From a checkpoint of a small mixture-of-experts model trained on Wikipedia.
Size: 17 layers, width 320, vocabulary 8192, 61.1M parameters.
Experts: 32 experts in each of 17 layers, 64 GeGLU neurons an expert, a sigmoid router.
Below are experts of layer 4 (counted from 0) of a mixture-of-experts language model. Rows are named router (the router's row for the expert), gate (a neuron's input weights, with its number), up (a neuron's input weights, with its number), down (a neuron's output weights, with its number) and show model dimensions 192-223. Each number is 128 + 32 x the weight over its row's rms, rounded and kept within 0 to 255. Numbers have three digits each.
After each expert's rows: "comes after" lists some tokens at least twice as common just before its tokens as in all text; "mostly gets" lists some tokens that are sent to it at least half of the time. This comes from a sample of Wikipedia text that the model never trained on. Tokens count by the router's weight.

# expert 5
router:088176126043143185107114141157114147095169122120130101139132168118124101102185102188126152087143
gate0:059195149208109140138140134148098139097159135145085130105156147103125129143108200134109170111132
up0:130129076124064138127174144155137140188174158164090143118151155053143102088170115073114155123148
down0:098133159121113133103115139119138082130176175113111142167164107098147165084105120107141146103137
gate1:128127144082159108088092105145104162097198165129166117094051121130128107171116110140103101100125
up1:117133130116169117105103123157068182146157163139170113137076122091116094148153089160129143114128
down1:176088136073127082060116135161141140139081159077119131149147147124118120118072126079130099104075
gate2:082206132080144121067171162112117123138137109087120104146096094143081119129106119164129076158162
up2:157149150114134110164126112117118120141124095166119111122144141147126144119093178102152140141146
down2:136118102146126130180113153138118126158177172113157140121094124124125110145153128120111097191152
gate3:134087143124099148102114145138163141173180165190067060135057160116124130155111128129137128134115
up3:145144084093078121115078092150113131040165195071166131074121127193104109117134149098099138144134
down3:100150148206153130154153163178121135056088138129130118146188169108136143098139118170143103121109
gate4:152132110068140120120140167051151068156171145096112182191150087063100055134088105159111125110096
up4:098079125142099106100126114160102168158136122156144135109079130202150210132141152126102141152166
down4:115140116079139203114144128131117141138192100132132140128097112215162123142128147097064115113090
gate5:116159137048162095071116121104126106104167085160112125124187197165192125160111158132116146145124
up5:135172168084133177169113109127136120152133065139118123094130151166174132108194101108107150087107
down5:155188136174093141128145091052140123118123109128088067099109087154143112103164072102162166153125
gate6:140095119142143131133142113163109104066128196172117041123108138127106123143111037111144100124126
up6:085118135128174109096071151122170136171082143103118145089151129133143136106139089159106098135106
down6:152142146077128129102133129118065124162140116136159082131144104155078189058133102084157091128171
gate7:068123125091177115142102143119108118148158149123132147157105126182129124131193154125045124120155
up7:156105160140090150084153144121146133087152104207091099102111136142130122157107077149141084093133
down7:131132117140105227144143151140121091134080171107096109171101100147115136132153097155169109038136
comes after: " ", " |", "|", " (", ";", "=="
mostly gets: " c", " s", " H", " h", " f", " W"

# expert 2
router:099178174116150177118132070165146115125154114134109116131134135170137090092133100172083161116088
gate0:080112153110196121059142142108130112148180106141068099146105123121168146124075152140090081134167
up0:141156131106116110038093126123111052112141124117145097092193190113170173053150083103156160126123
down0:154121094110140148149166145152181128127098073128203139113144182107085130088141125131044162175091
gate1:111086137097102067144149137175082116099131163166084125148129100195143154121112115136101121135139
up1:179118127126151121118084128180172131130110131119101062140192112172137172149190110087123155111131
down1:151136162113079191121142155179065153140151162145074136170174134081155192105131166077140180090137
gate2:095107130130190108136183082196107167101127090145025139150119117109100115111108157169120187113085
up2:100153073173092131134099135101134145117118153128175126106134093093146126113077159128123102121106
down2:135135107072133117034138079165211118099143139182172108138139124159163106108191144086106075122186
gate3:084077187088119103132117148178096126108168189101084066124052154184149085160143098183169135132136
up3:117190124102115152165102106109169098146068160089149103147104084142170179080144147167075119093152
down3:156039057132141161142142100121058108056172152133154140098117090111182119108189185188113109154132
gate4:142150088117125121100148159140121120154145104135128100131126120159120177092159086143113117120194
up4:108170090146112133088152116149098148145138088138079089097131044152115154159134106142150144100152
down4:141112122174113106082070066155176163089079130149153135152215143091124147167042110109141104110074
gate5:178132134122132087097164112137163112123133156115121095151189124152169120108104166085110154145147
up5:146069115130131102108168101174128143156178112103113142115134137136100142201155103163108174100131
down5:124130137133093132105124167138157073088119125129129126127102122112144078106122155118130136103092
gate6:152089102108082087147157187171109116132187130162130124138151137104144167142093163163157110080143
up6:188099179142140131132159130140130093150161185115176154158088120089148139114067153168123086165147
down6:096157144169160161143136184087157191126122154202148103127150169087130120143136075146148078155156
gate7:102136097135110166113135133071122063116175134091141141131115166164098175091077162126103115116114
up7:175105066168073085090126122133082117120116156117142102081158155101078047120163129108110093162158
down7:131102102192091117135072170116095081154149123112107109088101107125151062161163141109133086151149
comes after: " |", "|", ":", ";", " K", " /"
mostly gets: " ", "–", " T", " p", " K", " d"

# expert 21
router:099128179108155204147113157117096052100123110101121150118117099128117122132125105139109103119120
gate0:190070128083117163126164168093118111086112151076152109164120099122080120161107115153068052157108
up0:140129179143070053153145128160114145106103117076091121135150114135174145144124191072162093175109
down0:101141122115128128136126154125127137116116137125058119186148084148153090080105121082178119170121
gate1:037156078149137112112113112105122142057130131131080127088161142165119133156137096098122127129112
up1:212110155129102112139118150181132142209143128099190094109120136126159146103227183110141097108130
down1:145097106116185156104148089100154112179149120069117096188146162133066180133134116125107088130144
gate2:105106095135172132117094193126142074125108099122130152116121107101156101130125156043095127158118
up2:142100181143072132133109123138130156104090207140142127103159092134068121143135161159169138148125
down2:120143114162080136099151113084139120165089157065116120170161113138102156196065148146164172137152
gate3:137093165119154089148128077128115115136184108079121125174121105103133100166147175138113139123205
up3:149131140148108145094112125113132148155125171124090107102155081181171166122091110178108076096108
down3:138145145117088149131090126121114065096142108152179147125130109151104158181129171117192095132169
gate4:118093119137132117108126134095050134150138055096148110135084120136111167161145086151148148137169
up4:125074094129134127141040115095134115129203159126108139076109172130178166158127162184097156081144
down4:186033114138142182173157161119097095111156194193120170178119211191151157086067158170130075161140
gate5:155139119131127135113113143089128147148100136158121176126053079155163088089095127107137105104126
up5:171103100113125164101148083158119189139105114122170098135118082125103133102150064086063075090113
down5:217092164139135156123123119099145121142108191108180123085111155149167175144107165192147164128165
gate6:065157140148130073121151092096097121118131144110158113097146165127119186162118119116133140080147
up6:152137088148097185145075142139216145097101053091102145136177101081096090160098203128159111140121
down6:189120168112113110123168129175160153182174184111170146155190109136133114087137121093171141110189
gate7:140050178135127128112192138159154103167147120138118135143144059188142132067090084109146095125110
up7:123107118092155175131147074135114072074129148115146100133112121123081127106163148170159080188152
down7:103077129167073131114105133109130124118125078050053141146149124122126108125164178098126129169120
comes after: " |", " ", "19", "–", "20", ";"
mostly gets: " =\n\n", " is", "′", "°W", " became", "°"

# expert 7
router:113161144101159169175103123104109118143113136130133059114133131138113161105161134133098174073135
gate0:073161078102172097094161068151076153129125132097157120092139203131043137088061127112097108193142
up0:152114078107158075120107110192119125187152136124174123180123113130057136121111161080158096156183
down0:152154112119093105157140108109084114080180092155136136090169088132111124106133149096119122133109
gate1:097157128111113148124116090067126089141141105077136160135143171155078145143104143059094106085142
up1:117127139128125212159170120115113213123154129126121097109162116166136097126071159156124118138065
down1:077131096154060119186158067109110137110129095100091087133120152102164130151103158168124091094100
gate2:119084160141142128079105117142163091112088111148057173120156143098191121153086056134114123121098
up2:110102118134105122092129095128117106096131095147200098143111127135122163152128129133137148152122
down2:079100113220113137150146112124146143100104108110098147115081203144113206135130126085111160132082
gate3:081129126103134092109139105167113132105118076118119121112117192081112118136116075123107120094158
up3:135128145137097161116122168121121112145113074132131104124189087192146124185145116058137128131129
down3:131158134108118159120101121154088161151172160098119171092163146164118113087123086145123133052134
gate4:116141179085127121156095154140079078124114142124085168163129084129151093119186125078130133167149
up4:108106050119140122121170162142121089101127094147155146191155106134192112138158154148113088166156
down4:103063169066156128149139134179098130163116154115120128106126121115104118136120122164123124109105
gate5:164049134113151151146107077088140093159110116144121155102126149180137116089152154140078092140143
up5:056185175149076065135166161170074135123125178119075098165140118101136171154130114144145132100147
down5:091162121184151149149152133129133177098081094142104088171190130068131129090141056129112120182048
gate6:104131180077159149137116175152074114135125134117116104160102095101147110179146086095113108090134
up6:167168128167107083125150166153089144145124152136124044155163103129133136166099085145118133146129
down6:122116110140163143125078133144102140140105135097089085093113120182083139144124166167077104114140
gate7:140102080086114152084124136137140082106169167160170106112119124147102188137122125078089071175188
up7:115112141071151202103095127169162118087125131184159184096151094179138122133135172109110097158152
down7:068135175123138108142118174152110097125137144137131160099151113116176138131106161104114164141108
comes after: " ", " |", " (", "0", "1", "–"
mostly gets: " (", "%", "°", "′", "°N", "("

# expert 26
router:141171099130130153145149131100132116087116159089103152164072199147140130121093160104146110062127
gate0:150121201123125143096104138136159104177104162146165095154134121120153110184146120137110158080130
up0:156189059106090107150113124230131142156140122143070100109140154098129196086097112094059138108145
down0:154130079152168142141128119124160161033097097099161150166095075129089120122146128067103108123175
gate1:048133097148110118091147130157141109101139097158139097114163107140110102177074144138090095131143
up1:165085170091112138118054146103122079202179193131132157145135058113159108142215109121141113132157
down1:134145161099096132099170111149100140156140129147127076118160071123108109165162141173091111129094
gate2:125119130137157108112137119112094138132165210107107075118142120199105112092140108179141114133167
up2:089132176184126107140087155078089143119147123161113133149143099128180115096055072208166152142124
down2:125111140114145095173178113170122125154092118145122114139114064123098073126136148138151110141087
gate3:159116142119179107113142135125169073098145113104089142134084193102082093086102136107193125103083
up3:167130107168132104158176091176099121066140137155167106213165093093113145141125106090111109152133
down3:100106137107164123123151112117089077098104138106136067106050107104129103109100162104158125144076
gate4:164101167124094171152140188134136095106114094134159176177100078066138130102131126091111122148144
up4:098144088129108090108145106085159140117147185154092144089160125157145146188132121096158100131095
down4:105152099153147111088182086106117158120158093141168178071150140098092110084150097123160160118117
gate5:126180068136054120128114136162090169128138124142180134129097113108109129139150099175108120114161
up5:117175110124179195143107135149032087154161159139116095080145135131163121154153172112104152087140
down5:110180151116111187165142129136139104182136112171110077132120080150093099082145186118113125077124
gate6:138113083104143153129135134109135157106077108165082161111165178101159131110075211200153144165087
up6:127083164167144159171172159141086167151136140130093116173157185114151149143166182173135165156120
down6:193154185123193089118130125217143067120155139119194195122136078108160098073051105106128070091113
gate7:173146146133087149134115108157128106107170177150090127111152146150123137149107095089146084100139
up7:126124109126130100124120141127057123140118091107152124109115142136159125098113132178115168167132
down7:096134133130127138144156140176132133128113156100150202135168155133054120157104158166090136148146
comes after: " ", "19", "20", "–", "18", "°"
mostly gets: "6", "9", "1", "7", "30", "2"

# expert 13
router:126121120098145198133151111118127139086153094103143095132144156164121164118150080174118140086127
gate0:134146125134124122116169143090146067143131106131105135156176156148139132140144075115152139114149
up0:138160158137108203133048099127206094135149160092102145154106112118136196148164117123113143145133
down0:055157099178144140145115156115111149156080151140127125079174079159157144083121156111090085140123
gate1:121070138126158112113062085092130093121103119149131134133128099135191107113163158205133112103124
up1:165130222129129168133187101086119126125184137117092128180079172136123162140153086086096129140146
down1:126126112163123193158157133138098114088137118145093133159073117164157164154178154118133110127150
gate2:119157157060159113067133126096139117119159138139078064127123201190080215135116108109095084138121
up2:101109096132087161147126144143148119132088141118128125071120088142117065145098150050126096136128
down2:124117152064130175145184181102107174160096151128089053140028099096161171120148113096168178095131
gate3:112128085107091116128127107123154133131126142142149108057237124145115198175077076122120196135108
up3:148135168133177137141154151126132112106101128154136137177093077081161119092139172156121099145172
down3:113134136107098153170120037097212129139096097101113108141079171150132161124105160137108098102152
gate4:160172120161128074139065100141072137144140112160121104130140082150137091152128109125129133100192
up4:119153095130108179189153179106170108127090155123086157086177181076115141107083127108143088164073
down4:093135112147099138171125125061144094102112189143087164125175174109112154155098167133116083142140
gate5:188141116130133089104095125159092105159102150100168123116104104182145178164041106054052144090137
up5:139109091127150159125134156127152165100102142089075101108138161152112109147101128126054149105122
down5:185179099130112116123108089075126113094161150129133143125164182115103161143092086135085141118108
gate6:085125133103180139132151119152143132120124129086110144134210119115071168102161161135116116086134
up6:099149148075179177164072114082136065152174123070161095142131077134193152142065164085086136083154
down6:175159154079089109164120110091120101144170112143136100128125114146139122104104167152137109089108
gate7:168111129094140134107084081144078126143127079121146157117191089166164193143129083166080157101175
up7:119084111123130165171147080090073132099117157151067124137121155119100073056127149186075120133112
down7:066131109139119108146120118158122091147102159114081128079132122099038120141111176088095126115132
comes after: " ", ",", " in", "19", " (", ")"
mostly gets: " June", " October", " January", " November", " September", " May"